{"num_hidden_layers": 12, "hidden_size": 128, "n_experts": 24, "experts_per_token": 2, "d_expert": 128, "d_shared_expert": 0, "hidden_act": "clamped_swiglu", "moe_layers": [0, 1, 2, 3, 4, 5, 6, 7, 8, 9, 10, 11], "router_score": "softmax", "normalize_top_k": true, "routed_scale": 1.0, "balance_loss": 0.00496, "balance_bias": false, "router_logit_norm": 1.5, "init_std_router": 0.0204, "lr_router": 0.00235, "num_attention_heads": 4, "num_key_value_heads": 1, "head_dim": 32, "vocab_size": 2048, "norm": "rmsnorm", "norm_place": "pre", "norm_eps": 1e-05, "positions": "rope", "rope_theta": 10000.0, "rope_fraction": 1.0, "qk_norm": false, "attn_scale": 0.177, "tie_word_embeddings": true, "parallel_block": false, "init": "normal", "init_std_qkv": 0.0342, "init_std_o": 0.0, "init_std_up": 0.0342, "init_std_down": 0.0, "optimizer": "adamw", "learning_rate": 0.00385, "beta1": 0.95, "beta2": 0.98, "weight_decay": 0.0, "lr_head": 0.0114, "max_grad_norm": 2.0, "warmup_steps": 526, "schedule": "wsd", "decay_fraction": 0.867, "decay_shape": "pow", "final_lr_fraction": 0.0, "batch_tokens": 65536, "max_seq_len": 512, "doc_mask": false, "train_tokens": 229900000, "max_steps": 3508, "dataset": "wikipedia_en"}
Below are experts of layer 2 (counted from 0) of a mixture-of-experts language model. Rows are named router (the router's row for the expert), down (a neuron's output weights, with its number) and show model dimensions 0-127. Each number is 128 + 32 x the weight over its row's rms, rounded and kept within 0 to 255. Numbers have three digits each.
After each expert's rows: "comes before" lists some tokens at least twice as common just after its tokens as in all text. This comes from a sample of Wikipedia text that the model never trained on. Tokens count by the router's weight.

# expert 21
router:125143148119083113062056100081140059073108137099126126148144154118094166134076086088097151112109143132112157128177120105107107034116211090129105137106162130129133151117171150148139113110164091052149154171132104149115182131135137108124155116082109104152161139118115088114131204109085162089170099149129163132167127071105154058111131063109118138151142086086089156155097081112139127137134
down2:081056112121140144124122166151130107097134126073213138105133104116047095131140134164169195172131162109140128118170049142107145112098135185108110135091110089119108105161142080124100112124101099113135116123113121129105138159170133148164194061112121058081046129151083128160101123178191143113100115127082095190125130166089094156089148150135126152126107141127186126149131134155101108168118
down3:102095113067107094183084077159109060134148132098107110154178147130136147180150126143099113076157107176130195093199143117106111114158101143090071119094115111185132113158074144191147087100113138139137136158107020119135092071147079074108132153116071146141086143156130072117143155155114170076109079116092118143170126130140101158144118151133125141159140130067139132164119136124151099132100
down4:123155115103112139144145108142126090125120190182135158055131133145172126080115145084141080131136125140108134148072162162149092133090220118164115128131139153177160116092129115073141174128143124063104097100107101085105145176094094118143121189169155157144054120104122109117105070119080162066144213116134136135111096058118153123132155118081085155179136119186130125139145126087163089096112
down5:119141145150068120099147123113136172131132165175084082112059160126122056121146189146105182109144125131160143138060139161074172175120139133142149101169096099101090082150106131123152095121119102127162142128146101156114130123072105098139073145122178078134120065120181121084159100122194196149093108148123116126127160143177112149154141159104133111128145143200168102118172137167158133081216
down6:140098108122121091154125125120141151078025070104173078137141136142107133126129085101100112074144109130114173158153160155124111155103137118141131104071058122129155175132121101146116141137150086126136076120103169101122152151155142099112072102120194193100154138138134149166138141160159094102223128116128054120172129111149166106126113144110151150124097119139164074117148172163187176146037
down7:116155118146116141136107164172111134159185124125042088135098166151165168166140058080113140185101156107179118070090119139174090165166142154138138097169161059169171110081140206094177132048124151103156114104130136085141073132122119165121149104118120095052123129135078191112113160085143153106114122118116126146105149122122150149139156105088152090128121084128177117115107122152161117177119
down8:183111139125123132136127174159147105073154064143155131098129101120148120146143120116135138131134075129111154152140166106119066070152112086151119133126107088173180149132134076120164173146121073155151157169074139144103148127079072147148088143120199104173076154122069121163161149064098094133150129076182145131198117142025091142146124174105130169154136178147149095117099145091119149111092
down9:123061156093143110183126151124151087179156139144128106107073134124121071125168171117144122125107096100131112118127054152100167097151084119140118104111141061112140084089142069109131085083119132147120030082088141130142127120059179092117138159096092156096130104102086119124126129105097185124068085128136143171130155187143146085075191129173111106097138113077090109171160148112163123134154
down10:094076126173152083098166108133104124125031114110111162119161144104110100088143066146136091118102061162120139172099132129139116099134086119208134100097154108148148141095136139122054115085100097113073125122104142182077137146088155127120082150100102174119131145144083116079156088140131071145144105185174151104097091131156137101101190112094091102101104149082096131153087125115180194112137
down11:103105162075149115138087147133103071132144130052149077166135182106153195151065103102091083102158162109144183110081152127145140162147115109091148153139143043179168147175085146118157107126129059141146163103152125074090087159103166089129131102154121177102160086147157088084133177177153133077098153127095084149162160156096148109156127144142097131138159104146151066137105111138128101125152
down12:090217165149072152113090098131130107123067059123125135152115178084122190099102126177152106102101135104176158101094146117156047095085079134116093134114148090090088118147092168118078166145082151128143146132155123145144102149065126154113120107108133085128136135114130118085099177137181142147149085192113147087190145116109147115127124122093133165125164132105177184165093183119101120077161
down13:180112128165121145101118157096122088080069146063065078120145135135148116152082098121114180135112108162116126133212139153113159137135136071114093132103114187076140093105079168119107139109116068127110095134102198152088145098196160123160147124142128121087145168171173127126173134119151120119146078136154114137139109154146106124137074069143168095074118066102173098123109099142157121185058
down14:192186076113112099163114136121087070129128112121175131100110072162087095081098100134122194150140170129090155073114119120116093152140159160154096115136115077146158139146088116115121142253077098121160125077125144099107083130155141098148094072090091097110139100105127136177123151083159150141113132138110133156095140195074078132082118163158109129108155093176162097142148126121113134185135
down15:135139101076145105132146089171122161159112048149099154100099055189099171133102064129103140143089111095125120072109119150135115120117075120180187103125161126159118159145110080094162112159129150105137157145167105152066072079115196113152116082132145072182124146100130122122064118155091081149143126136163120091128192113104081118123151129134123146086084136122073125112127174144207140136152
down16:133093107128185130150167130134132123100059096102177128126121159122154178113170136156112095078119101103080132160144138096092116151136094109136108127154172129163103123150127140150109120166122098167123081123111122172140125153102107113147043146179166150148086119215107068101149162150128102160122123132170107073106082117125184124187197151140143188180096129120131111107083087141161217184090
down17:145141152190102151196111140097084145105116092119148085135153080161178153141151131115136070125021122116123083123153165151126165152120087166082159112106101122119106096076182098127128187107101154142138138089136116087182104115085130168113087100129134081138133132115167126069060111073126149090147086176094131091075122110156148173103112143142084123068162140097127180115112111139152090112077
comes before: " the", " 19", " be", " a", " 18", " re"

# expert 6
router:064173152093078110126131118154138109096126162126096130123114112106042148173142145151174067096163097156144086117099114123134155107078148111151144084145130073114134128170165130144064123104115092125145059115135123171133169124083134156100104120166168104101113094125235081119170126180198179079111103119165188116159174125099132152129104128058131103137128150110151165132143086118109125164103
down13:154075112129048156191111135078158134108155091165197072111124121210120061123125125131189140159136101109114079171115123162128138079110130118125114160132124128185119128109157089121139101082176144163133123156065111078148165144168136076167154138049130147148099126161105169145149145086070104091134108144086134102149141137143147149143121120086165110037160131104135156109089156114124102149163
down14:104117186108155113149146184144128077128131143092107150098125124126046149095153097162098159118132124109146145109140134099148136146154118097085122083091137110144120152205068142077108152122115156150134193117125122121197093100128104174115080163168137107113126114125139175064160107110088123093166169096175141163089092113111142090066112077170182155186118164153105108103112102165065156124051
down15:126173091153111129180096106127161090128115085108140177103081105085142126115152134137138150115120171039113088163148127128133129057145151103104123154113070093162174165049134128132170111090122085164160088145147133139173152114150154084096113133126135216119160161152124125150143085132133134086142150137159085119171141087132161115122159120142184108106128065217129121128142106168145152192052
down16:152109095127085121147154150154113131153136091134085145127176147173123083110173157176152123101129170117142120089166102116124135130177086119167101106191141160148138077068133094064121100112051099087103098124185145108144109091099152129127139146129082146089111109101137112162131087059157149110139132117129165056123180104113115106149120106136140107161159228120172097072113141088073166093058
down17:142111080099145157108094101189102102074117188142099103110138119105068065106117109145120134106086178095117161161144181196115136178215113081154162132097154134104143172109121193120156105146091153181116165141067075165119112039099075154148131112143100103144152152127104149100085122138121084105208135150156167103080094094108114111115111107159133136096113159146109138144131111089140135136122
down18:135164161100140075091154121133117123057124127143099103121117071159105183138138137129191113108108125173133153170123108061111071132187164087062093135126176129098166096176115123163106125113169089155161101157112146139151110097152130148100136135161130151133183132105141118153138087151156186130135158134135102149117152099109188101123082075120102031115180168118118134172125111080119053088065
down19:160141119139164136130120058110114093071100065170141159118117129152114132152117146130138086152168105137172137139150158120133065110049201153133104099125159187122145098127160139124134115148147128082111070153087164095051149160085130140055095094166123144144091137128169133131117103188095142146077095105047164105112131158120156117171076149179107102096134145161136123111077119204150112101137
down20:127130109140158087115140108093162095092151096124183126087129168085098131113131198176099099166098150093111152203144093100139104095154088146103092084104102121117114135167075164111154186115082099152165153091144067086129128142095117171072101098077072161105124052128087109117114171145124156195127116102156121096085111139046088125099182139106113123115156142178128104144096152100116150113149
down21:112094086181082121162087130084121091124126140112149098143155144163122120191111129157155141186184034089149127140086166131157151127123140096088172155146128221125174146084129158117137160081220115121112127147145111153105124169096151140124151096159144119172082121102167171167127102095069173067124096130136152132084069107095130123129104093127086136142144118109167103158171124144168173098151
down22:142092102153118144088154173097081152173088140168140144164145075134138108124110081150111095055118133159144167200095122089088068137144174139118117090103146130093147163184213146167161111071138145131188151104161163147164125157150131165167136130123151118126192124078122080105157123186083109115139140121141157161095109079090133108122148146107162146179170072160109123098149154164098073122170
down23:132143156076144055108077162109126121136150155140106177120128139070130191120122136124139103161122150117145171073131089119183110158060131130143124085094114152126163125125110117093141174137115141111126082080174113193073106131151076142075160073171154097072140117084101126147164172200126132151213138124174075108147164072152085162158163141148103137113127171140113112132160117145137170149177
down24:140144106140128150137119126151136145119164127087068091067170122090152088147050169167115139183127137110117164161150129131173123146149160100128142059163180158157085119080058107141148128147125098099159114165148078111123107077125128127106102106104123076194152095130128086143105063107139141137157146187082058107106091143099100121128165127147079120194193173164125175122124161130126069124089
down25:095217098123142159120131132115195127113122133121154113117138162127144056113115145170092160133126157152124124197150131055112127136177154147123088147105109070099143132162145070076089214182095170166088135124124138104114110126166092077138114170108118177129142120196145131137151128197127144134111127106141121179139064083191192190120091132113124101124114110101143087092118128097113158118100
down26:147123141157118151138149171069105122138185110177166164124114147156156085129082109152176083141113167150074125146129113113177129133111137094129118156084111124141083072076153094145073149175123066114157125153090131168130083124139181052201136126110052140092167102167138140155092136127100149130186113146106139102130083155130120150144101159076095067097143179097159176116112105082171129122074
down27:126142130068081161094107069195090133144112112104083082140154135159127108144108160070129083113127115101115157173111118189103103143189132104101104122119128158172074103130121162178126128144124144132175092108087113221146166149116146125156094132068128124172123117132190087148121103204195152119162062114129203116112149104189142129157142119174141121135116160120153158167163082118156109150125
down28:102109159122097119155045068075161090108132091135112189143110112166090139129143093099097093147116116171108132127098129065146073118124107140121086118185119089162153202165182108101139170081115127125134139102096127098092151142174105115160127153131188145123181128121098073138136099164069158143125094105171160164026135130130150167096130073115126121123143126157102160068134175176137131095125
comes before: " |", ".", ")", ",", "–", "°"

# expert 9
router:173133103154094128126134116192084109184157090146137166159164133157135140143109092155156132103104116113107141138077248071176076188102057100137146150130148087205111161187145183137103183143131112132128106069058068119164154102105161149128118104140088149143111148145144119073104153134083099177122135129133074138147153126086165147083101125138160109130138131130136105115093097107114138109133
down2:117127154094120120164148149097111092117146124105156119187134127099178147135157103130124116091114176121062099061128175077149129154147104142097164140161112111108159113186150084195167143181102107149135121141136094170102059130120150162105126142173157107123113114106119192183167123080081121193181106145153099143100148140154164135153141152108133119086144108064179230144075147149179107150143
down3:108134158165113081092099163155097142114116114065093108051113095121119132089092125071143108179109110111086179169116086160132104130145082138161119121098109147149168227132141156070142114043141150113126146193158163121152153145097127126087092110127116141127140124119067102144148098048111101105113108137179121145105148068156053154143163122109135129105123128084098076156069102118151146130096
down4:133152165179196179155118095106170137102108117108086084151126131159128094091074192081109126112146135143131191132135119121128180085153137117147109135103162131068148128113120127157127105153121112088155103150099140096122128103089177148100097086134124097094149161176089052142186156102159161099092109113145158095195146140102164122155101138165119065111135149140067098118191090087132152065048
down5:064108140129129097143127177160223132187119105100156155094132131104111098109131131131145104129115144137152163151139131107000119142197100061110171155099107112110102147148105093166115152154121199152133149182127097142122111069123113103131147181138117167115151181144125177139131127146155188117114110178159116158104140092149098199143122148095121116107095151106185169191133143109149119102120
down6:166094144099132164155121109132140106136134135104133080154174150126160130119194139123130137122136184126066106131097147113093160077196156103143156182117148147091102093109174145097110102092126044145094091112093109108201089187155119174179095075113109101091106131185110120135226118166129147096151134155133107120155165122096138134198140132134169069122151153126092137174134144152120117059094
down7:108108134134184153108114097147135074160141109161087085154134094100122187152142103146124124127157220139081113195143110179153156115097098124208060118142160177090128102124136118140108130119082150137080121098105128164147104088106116098116203101104062179154162173130130192151135053119081113119162113149163116076145124092131124102170114120130069073118158094094137141142102133161134104098150
down8:136100105115133105078059111119094143082202162178097180091132102096117141131187100172156124096159159121145174186121164109154126096063109108142156125066148154128085082096120101153127150151139120147122153109141180162127145073107128104095151147136135138155095147101088227107130106157125123117089170127072162037145122143118094140123218145167175139147129170161126114130148110132161114124155
down9:055166116162142175175134089151169093156097102164121102127105132109139093126101146111099106142139143191134026165167158128123132089139073119179117133143108126114132116167074103116118143145131148099141084135108126159117118039109139082122140148121103146176147115174130210066132123134082154184173138097163116103179140164132096123062108050110114168140079088125089127114116113135082101113139
down10:237130074123156088127111139093169132065131165136149084102114147142156114200116097162085157072138146134094131192110138131124064155128074116148143130105161180088160151111143167135126132113138141165111108101116203147122145056135154089190148139041104167154102111133129175120130191114154073141107175137146132091159151143111127121125159124147075105113112108181134113159139107109092153156136
down11:135117119141155113126099163160060119127131105145138163089094089175101122122102099145112039172104136113130160099073107157136157138133093107159118194113114157147108074116156068155095118149090117100129138135134151190068171097193118160136166157122123146134082174143116203205186088152143151161124117165180093105154132100139071161124153114133084132122171091180166166139073106117112159128145
down12:124108100090131143175116074116054165133131089115146131129086106108103075172073118134124168082097127118114087102128132160110099110135106111134134094115127129091103146109116153147090168188078112065142146137102167160139033093110146120098089069129123113197165217126172117091152162154117163099156144076189117108175177167112161110116103119107090138130189080121141113157119081104100143146131
down13:159101132182187079081063143124111133044127153157137071125186155111150106125073139156132142117127143145136145150121111110103130158142109087151059120116113116064112136089148170174147098121063161192140074067143139176132182056146118078138140112077104186160112123116158151121119105091132092164117132111122189086147143120173147166113149108157062123096155094139143121174139149100106152140120
down14:137140123120137101157159032114164121100109124087152202110130109097115171124174034110159127210141158151124152102106187109156094166118125137127102144130108132190107167170114100133101189099117153099130194076134161151194100173107111174131136133152155161143140130169144110127108126124075142135181093139129177141126127161152152094153092152131137089173156201160095120138147192138101131121163
down15:087123119140141176146164128146155140132168052126170114109131136156136112109114168169116146123113129052149030117130155180112169153149115127147153070156165120145158106142112107150170128122111152040155094115092120047108126080149134102102114157154154123170105074137149167100092112099112154094148086097107078118140144112069097101090129153075131230076138083148139115143122129112138091091117
down16:127113109107132143193082152145145096165120111141119112116132109131153078096146095121139082115123212095119185068106162083099101100108115137165121147137112117085146090072153100129140112101133140108141155162142187100131089136101105088093091089048169125212132149127158179152174144095141100132096150117131125093165188167076154103092071120127053122093099151092116131085118125130135066105185
down17:093101137140177132134095134107113136148138126177134154100153038170102064132117138168051118180140177093115074162141107097065138113167136103183096194079119084159143159099125110124129146163131164116111144113137084201136144136134121156150088161110076138125094130130156139145141099131107143119190124135119153157133066164080100111075173108140081123078143064160198087137135150168128147149136
comes before: "\n", " The", " He", " In", " It", "8"

# expert 4
router:133173132180165094124181150074105140066074116113129142173137152143168149124124113131104119063082129189209106127135138090141062102152113104130140148103147119167111128042099135107187124104160154111090133087110075120123167172044143127166132157178123107117142136111120162107101159124112147177166167154116127096111121169092129147206133137102174132151061114138107141160125171119069142124147
down13:135131106153180112101127160107142136102151141091164136146114102165167111147209088118128172082134191086105104109097161139119085138107122131124114131080145144061139123144167055104046141146118057142119119153100088072124157146122160090175123172156158167173087122086107162082070164142101117128104137148171124152129158168183135146193127132187140150132106051164112161080131147161129122134109
down14:109166147145152095098125119092065099152135153088132178126097135117125129112145173125105063159080102109138163120137182132115110198155155131128182129117131104145099212140117102147135085086158115070143159115118123148090122203137115132147123147099143187175145147123142098155121190129082122050101132151066130157110092072202077168135129178112155136097108127083139115148140144179179163179109
down15:120138101152147143209147117148099160107158085085077176127137178145165100100108134137156143075082152152178114111145088077169132170155129119146165166089100135103134124126111135117181160078111065132089126095176179166152192041097140078161152150178143171081133167123105195150105139185147138081070112121130138122176096097129114146129166107091138084103153167114096126130155115117125141105145
down16:124112151148130124131142170137145158166106111113127155108106012132138140137147118099108109165120102064124076166117111081158122100127079120158153146173160111168184065175162132080095133086090196134118192085112082083109094119131124165074100132141132136162067154124140094132137074100157117114100177146119138128119123173085091082203129139128121133126118188119100151095130102146150104051151
down17:204101107114137134084137137157122154157128110151163153122154111161109137191178113109185173124137128080161100095222123141131149151128167107112108138140092122171142148146108159106118138108138152169146123110045120200078072143098164118081091172165138114150180124106137107172188178118171119149197115129109151128180146131097098116075070169127121085097166163112093136130089109083135117107167
down18:148116181095117145095079154104125141136076113145109097124141053144100175150109125132137126153178125105058168122193131141089129133102125157179156094133070152131160156111087098120137133103180149160136122087099072057109150121086111070120158120136147096138155139103159147141157122129215152158133122107111118149092136216056132125069140126164041142151099148140128113102113110170064117118100
down19:108091095092121090156111108121166142137119122142125135149142093099180127131196174153095221128095118238124097089069132138189100118159058158150091133155110150118151132115116118134128085146140133134145095141089182081101155123094128109130095163130121071081133154123104178072141096183102161125201102122113152115167150056130099137147118124119119185081125116100100130192119100146118125094133
down20:140122126164198139143149100120164115117085149066101154158170137136126151136163042115096076126098165041160144156158180125086140177171134155154107136082123092137138063126133138123138143142118121156119134091108093181122072125158070135147134133092136142119065176143149000151141127116119119155074130148158115151088134103175119124174169125144170125138178152118103116151163137112137136171117
down21:201130135099176078099187122136123192080136186132200118078117104139170175112135127142103152032103098190139152127100151115125150096108157101122121123120116034143136170093138104094180167119145107117133113130109172136103096122133152156143138149076145134095090116133126111055153110077110154200132165172138101145193151114156117134123104161126155116164124138131149165122150101067126171095138
down22:140127105128157057120158098096130129144176148098133129127088117149176040139171107181119136076132164145119151103082192120108121141095156151182109145090216122077165090120129079087091121144110021114158088108116096099095146152168141085124129175113141164164102132096093164160131150155151169121119144149135168126142137132152089102143178168186112142149135082133121151094121162113108106194121
down23:093113126140153141091137114070109062135082099147081126109102198061115180118172143079058116112135073077126112201125158116147146099154138117118163086156123184144147117158179114116125135154103115164136109127116127094116121152078105102153157111114177104146146110139074063207100149154075124136160140115071177123100128149109110079074073180104114121140142193121115110150174118123124153093139
down24:173144131100134074151148091113086115021104164159222111098089178152134134135125096143142166132122129208125166191096111150173095142154113093170106152107166129101168146105133198128130145112129129160135071110158166120169158093087175103117164126137126139166123085160144121075092190123125052118127153131147108105174116104116165134091123133142093115082117086136136106128118092114134152196136
down25:142116125120094143153144133160105108170175071177116114114135118136109139107179144133115131139130069063165133144240081137146159131131156130104111069092099145132109153134080118189127130127165154184098135167141036126122080122140126084120056129144153120142124187174149125120099168103077193081135098142086121121134154142124191086175175128145134137147118172167130150161178161130121144132082
down26:148119116077122105116084092114104126150117141086143170104086128109116184126096148100152092168134111116108138129176129110092145153128182161124177134161120132140100099093121130140184181192121125165158157127182075144100116064147100143121120064181142153110229084138149132133103105174155138179148184119084089086088137190093121120124156084112110118216173168149098162168093138104117117115109
down27:104143103107172076148211150125136175167134134172122084089120211164145078138133166162126155054145152168154109121085086137099131042139099105128105114128200126145110154116161106112084150102127153103106149131123194048145159117161136128147107160109123138083081076139097143057133142157120153145147165147122178118141103096102114137134138125154151119072081078124161152120192164110132127104115
down28:067086116159152162117071171106119174107151129130124147178113128141130126118129091103126114091127103130086084089131130063150112123135151112127120100136133051158205190133136095189086128106166100111143113101137124107142165103138139057095122145130156169156073187092161096150175129137157141189164105150156137132093134169143059177119122129090168145070158078089185129092146100077136146076129
comes before: "-", "|", "\n", "==", "The", "==="

# expert 14
router:098101152113114130126113112147121156133198079168139113098141166102147094159122149124101131138141139057085114156152125185165097115072079076135146160186116145105082110179098084163125151026127171114143101154107128104116079115119154110111108112040137166110166129156094102092107130112120173126154131140136055143172146136145140124150097101108148124131111055161161121097112166139088056065159
down13:124142112109138107168130042107123178193143132140090095175076148159139129109150120116126225156101121124083116164135114118137186097169138063107143146133147117146122158138141122094168090039169173124103092103095181080117112101150150116118142170079126088118141103107094150176160112142094113137115115117129197143169173099095133090113114124121107119107150117094127152202181098069164093174119
down14:128117126193122066154112130118114079164158098127183144106154121143107185089120120164135135170187092127160145143109090143137098140121115054155111160071122117097158083170142154078105116111143141105132128168160122073118131196080149080068113092123147189110165118145080121160135171159183178165116128094166176148115149074076096142062122122167161151168153103119184114145114140090148176124135
down15:183141117097108114146156081168151123160143052146151104131118155095136129129138158151121130077155138094139177102074105134199100191136077096207146164158159099104110144107112142205144101158104079206183152144097088147157140094118096087103134157161056114151122125185154081166133132116113110133137127149128130123169101072136097080160119116167130122108183143130140157164112181087166131090141
down16:139112175141155161090161062108158125118094141150133112134135106104101126070120098156169133139096195076063099140174093119165119082189108153114111069121093057119140166159110140134134115137118146180139111136138097101138121122159204103058125153078081159120172138096155121046097166182132118195168138121097093107118210147103154128149079105096138092129111139158129126140141141164090113133147
down17:123172161168145159070141105113191141103162156130142144172143152129116147089205130136149185098169184146118167083117122146064124096125130142112158112090100089127090144186116158106124113077116103136160179080111081167170090164110092078095118155120135148089145111123140122164172128119104147034111166127116195111114089071156141135183079112103154140139158102093126154112122116184090103074147
down18:179119108110159169155149143105123129121144145166076160176117134153097118216144175124135143097173199120090084101188147155116090081134168122155105143117131131115133195171136110159119163095132107115136155115103116170086146125156137116122167195138145160084078166147081115149137075198083141117156183152129198148180126116147122144091103108159091118126137094076181158062091102088126118143142
down19:104113149182124148109182071114133158157075111146116137125049114118130179099159199121148156116171118110132140132092085105104124149107112104143139120099138209190166095123101172115151085158101114132119101166156161142158097153168108138180139179162092161159188122140092099185138114113195147147075117098111132134132097132089171134071173133135075175128134113087123119164120067105062106112086
down20:101112146151104104116174107085122179158108139131101145106110179131123153126146115139150121083107189143109105134144110171131086165118121091148093048128112136150113155095154152129131098157124088160112192159151148125169098116199121115159096074105190171083131089149136158156144118131157129100074053109136212152151145170157124143145129163209109091092122075139075135127098169134134185208142
down21:075115090107089095101083144129137086151168127158078124144139120113142152099087117117139148167074112128179145118099100148145133144143166119118160135114164125162167142079090178076192113148097112117112123099141108112140198126138116094152137109139130131043165133052159124124162123115190139145137151123154183159130187124179160172145105088098172053161156110164130056152181100167140097080176
down22:073129116106123123128100103153115150189148159116123098085123126141115150135098171153132117180130133094133089105145105137159177135187101139145168097176163106166070189076166163088069134132147119096104125154121168098160050156093116117188103107157142168173154147153126071153146096137135147121144080134041213119153094119131150101119155106181078127121151088054122165117157119120138176108117
down23:139092175129196141160167085130055171182145131135090118142109174162096161145125178179093111114165178093171104146147152115118138127174055083104138173096161080122183144129109139108132063097113132147141162109110083093171132156160102157149059155123123114140148131213075108128137096171109108109128130168090132125150131098157136086106182139156194119140141090137095113157110139115118131188083
down24:169178152110117162089098155163124168100152150126129192122085123160114163136078092187152135129115148146147116109129121124175165146121059173129086154137123146188142091069122159151153031159157126169111106119132145090097108088139136116150102064149059096129107110169157138158103097127123100140128088145139091141115130171203173070137111110142117166082095098171178122103094066091140155131082
down25:097115148158139162114063143147138145137159134124169168137107144107168108110143067143096170143094163179061152145167122107161231132089083083134137180122134149113119132040161196122129161138119161152110114154136124062157097143124126142136133147138125154175076114170155066153110110124152151110116153153134093114172103166104096126114128081116116141087150130080116043189124121142157120123055
down26:154142089133197149133167105135138156148129119115113123157177131166083117088127158110173177105082113154146085148129045082093179094143095172111110135102162105114107147107118153091103113148165135120128111122140093091134127087102158165087181149124109174095119086112131100127154115139190106176108154159088205103129099092105040126121111138161136124096194154111092159114125072047057133120112
down27:124109164178176121108112068149145159118152131104155162199041095133115114165134083147101105131137214143117109129134108125127184133164106102110101091118136099138221132121098093106123122128125106196159107137143182129152173201061090130160106135164117120125095146128162123118119105112114122133162124144095177126107129107120153062135072144195187113119091148068133121087127086187151163118124
down28:138136074113177119124124111191097147162142097081171136069118088125098150146130111129101147075157092162130131127132036164109097108076115179184103156128112131120097155101119152119127076121075107118104177190073107154100101131126179097137143121091135150127143108159088119203147137179138107157078090124162183067079159126135122120116146122175103108119143138155103167148192117087146197115081
comes before: " |", ")", "/", "%", "00", "e"

# expert 13
router:092154141080191089109044107129158122100085129106111130090150166035147094154125096133160091050129155109081153099160157154140163163141132129125120134077153172092115119144130116127124168123111149112073112135155135129111154122155132134125200078120129205056123140148108168179124076117161088153104125142150158145148166207152127186152154152182080093124125139097142137153095125125158166144154
down2:166140123172119127134111058104065084107100091144117174118141148111120107103158138129153104143099120052140067147135148147102192139120133191127153105171148207134124102130136104136196132147114121135181174081153128099114108158166045104123115090133107087108086061157156129147147133184124152108043115123067128143173118134108108107114158145119094077134099085177141155151129181180098127142141
down3:154097136122090107221117197116068161128163084125082198144148091107063063160123153081185126141120094126152167174064128087093150159161097129103147143130141130130078195121135099117179087076134122140137172095132100074110126120105116122140111121153112097179177118084133101139115088099126153061115107149176116145133120098153136108112139110078141144160165185117159086141126120111125084141089
down4:183143103173116145084092062151132131103117118118151152076054150144118080133147105117107104122156139163209109097097173142109137149070108170114140161175138143131190078108099112196116161160124176112121054090056084156114122122085122143188118105112153172140122123144113112171102161144137127130131138092119197097131132143150142114171180098150184086131081155130107155103160179182138147123111
down5:100097139164128120173093110140082146066102086105175137172124155168089154139142116218140155147127144166144140101110157103104109117090092129150100103085117154110173154193111142174133047124113115166136111161118138082118170171161093112055120114079084160200162083119129101181174130102146116144168095141108151162128106144155141095162117144115097113112129128083145109212175180125167160141145
down6:050066170158107059133148130112106092075063100127168146147094109129165108136155031127113142177154126134073130078161168134146105098074141136120111117123084134162159128156123177101153120109127109119124146087126213133113102081145077100167126155090189122132161149106181094148148106106101120171124117137121123095136188191128121079097165121098169155128099173105080099113142157094135112118139
down7:127135182103166146147104215145102165106155143108112131104108067114158148103095152095130164150043213147171140140193131133147148056087133190097151070114094133071150104093160132148096142134088124126141084117141125142101140157132115167108175135171108137140137136110108114074127097125080111152204108142160116137092151086141136114106096078129154139130103087125105209133114125173170141111070
down8:133160107114126154088122130126112094146206081047127086100118095130100066113108084185089106095154125125121144169148123132132139091100140101141111152128153137186151137106114112133102165074146199121151128088101123156106127163082173127195175107139168133162163106109159089126161132130103116135143131199102146152129122151134068133133091088160111115139165186080150106074138192171198124076187
down9:156143138066096164115185138063103158122106085102137140078129132133152103137161147119088083128107186152124132161155129082163141123123144163137132139070094073124136164054139153126157186122197066087085162143136105086071119092115112188112113111130151117124165083108128173136172124115162178119185048146122114124132130082167158131125126120164177085134111110167119086104095112177179160105101
down10:127102187094145126114156117131157113125100104172150099128102097088155121190151096067083181148109070144176120086144108108134122067110157142227153087126142059132094158081144154088178177144147105108141088098119141143144120123129185149202141104141118111104116099183118114112160076097107103129139109129112122147143168118169185103108065129094059147085155126128177079158108134104134166152136
down11:119106146101119203169139113122169122137119142144192135115159120202150159185112154108135107147097123126155149104072120103111138104136128144117222109100150142084077160087174101120123117141135151121132144198139084095180129148097141136131129161152173153158148123181159157137134111153108183072160089106190146143091168106145078125105138168144046148102133172156134127156095191112166080198141
down12:146097122094117131190195096143123144156187052101158088145111134200167156132108110111127104128156143153137117148047122141066100197161165191113123105127208143147177113201133128137119125153120113108198080118106118121130176102164156158147068159131110185154082087145133117129139132101115136081154162164077156082124124085132118117091118125119173189155121104113125168141105111122119124139105
down13:130171135128143087119125180109088148136160147132124088112126149124177156130093220137118146112163096159176125115140157155112134187092157078168094134132066087068163165096138123085138123176087110129096116172086128104108156140174144114177102138110169135104088084136124093190148167175175136108195079178121126185168109146048137175127133140111080119112143142132117111080181148106107124111083
down14:118193075138152119149174133100112130139107135160141155080127168149132100157142085124117119079114092126097081118155088138125154113200137119119150115190104055084122168093124115183127099095095163119097124145129120187049096169139159132166239124131129175139157167144133162126120101143112119136126089123145179120150170161161113122123077144129107105135081153084138130091152214071095087147114
down15:140135088101093113139090154101102109134164127129118169174137201145173082158077113169103115140141084092083086120087125115071148152113190116158140177147107089102149121071125168079124098136141134099104108135103056155077103183152152100171091118134113123145076101095111093208182096147069127178135105120145135154133188150074145117174132131115124196134125153107120152096069164113152138104105
down16:164125165097098160141150159097138149116124121186092175174082099097157186202123150167136099102141123133125062151020112140176131125157183075121178119147175137125101117168117128121078130154110112110172140114118074071135138139178099124119079184169126093155086063129143162086125135118151129119209116103141122147099143128126157154085113098114153165109145080157152148119089066131129147141122
down17:139147060025149164131125169068119128140154163187147116150142096120146218105135146171134157129171118146095119141123151119132087174106125113123073195133101141153076111134113129120082133106075085172148132122154134080131122184160082162125153136164059100116145114132142152097099128125096144129110155151194102178131084170118144141148084159129140182164123110110130159114106173171147067112185
comes before: " ", "\n", " 0", " 1", " 19", " 2"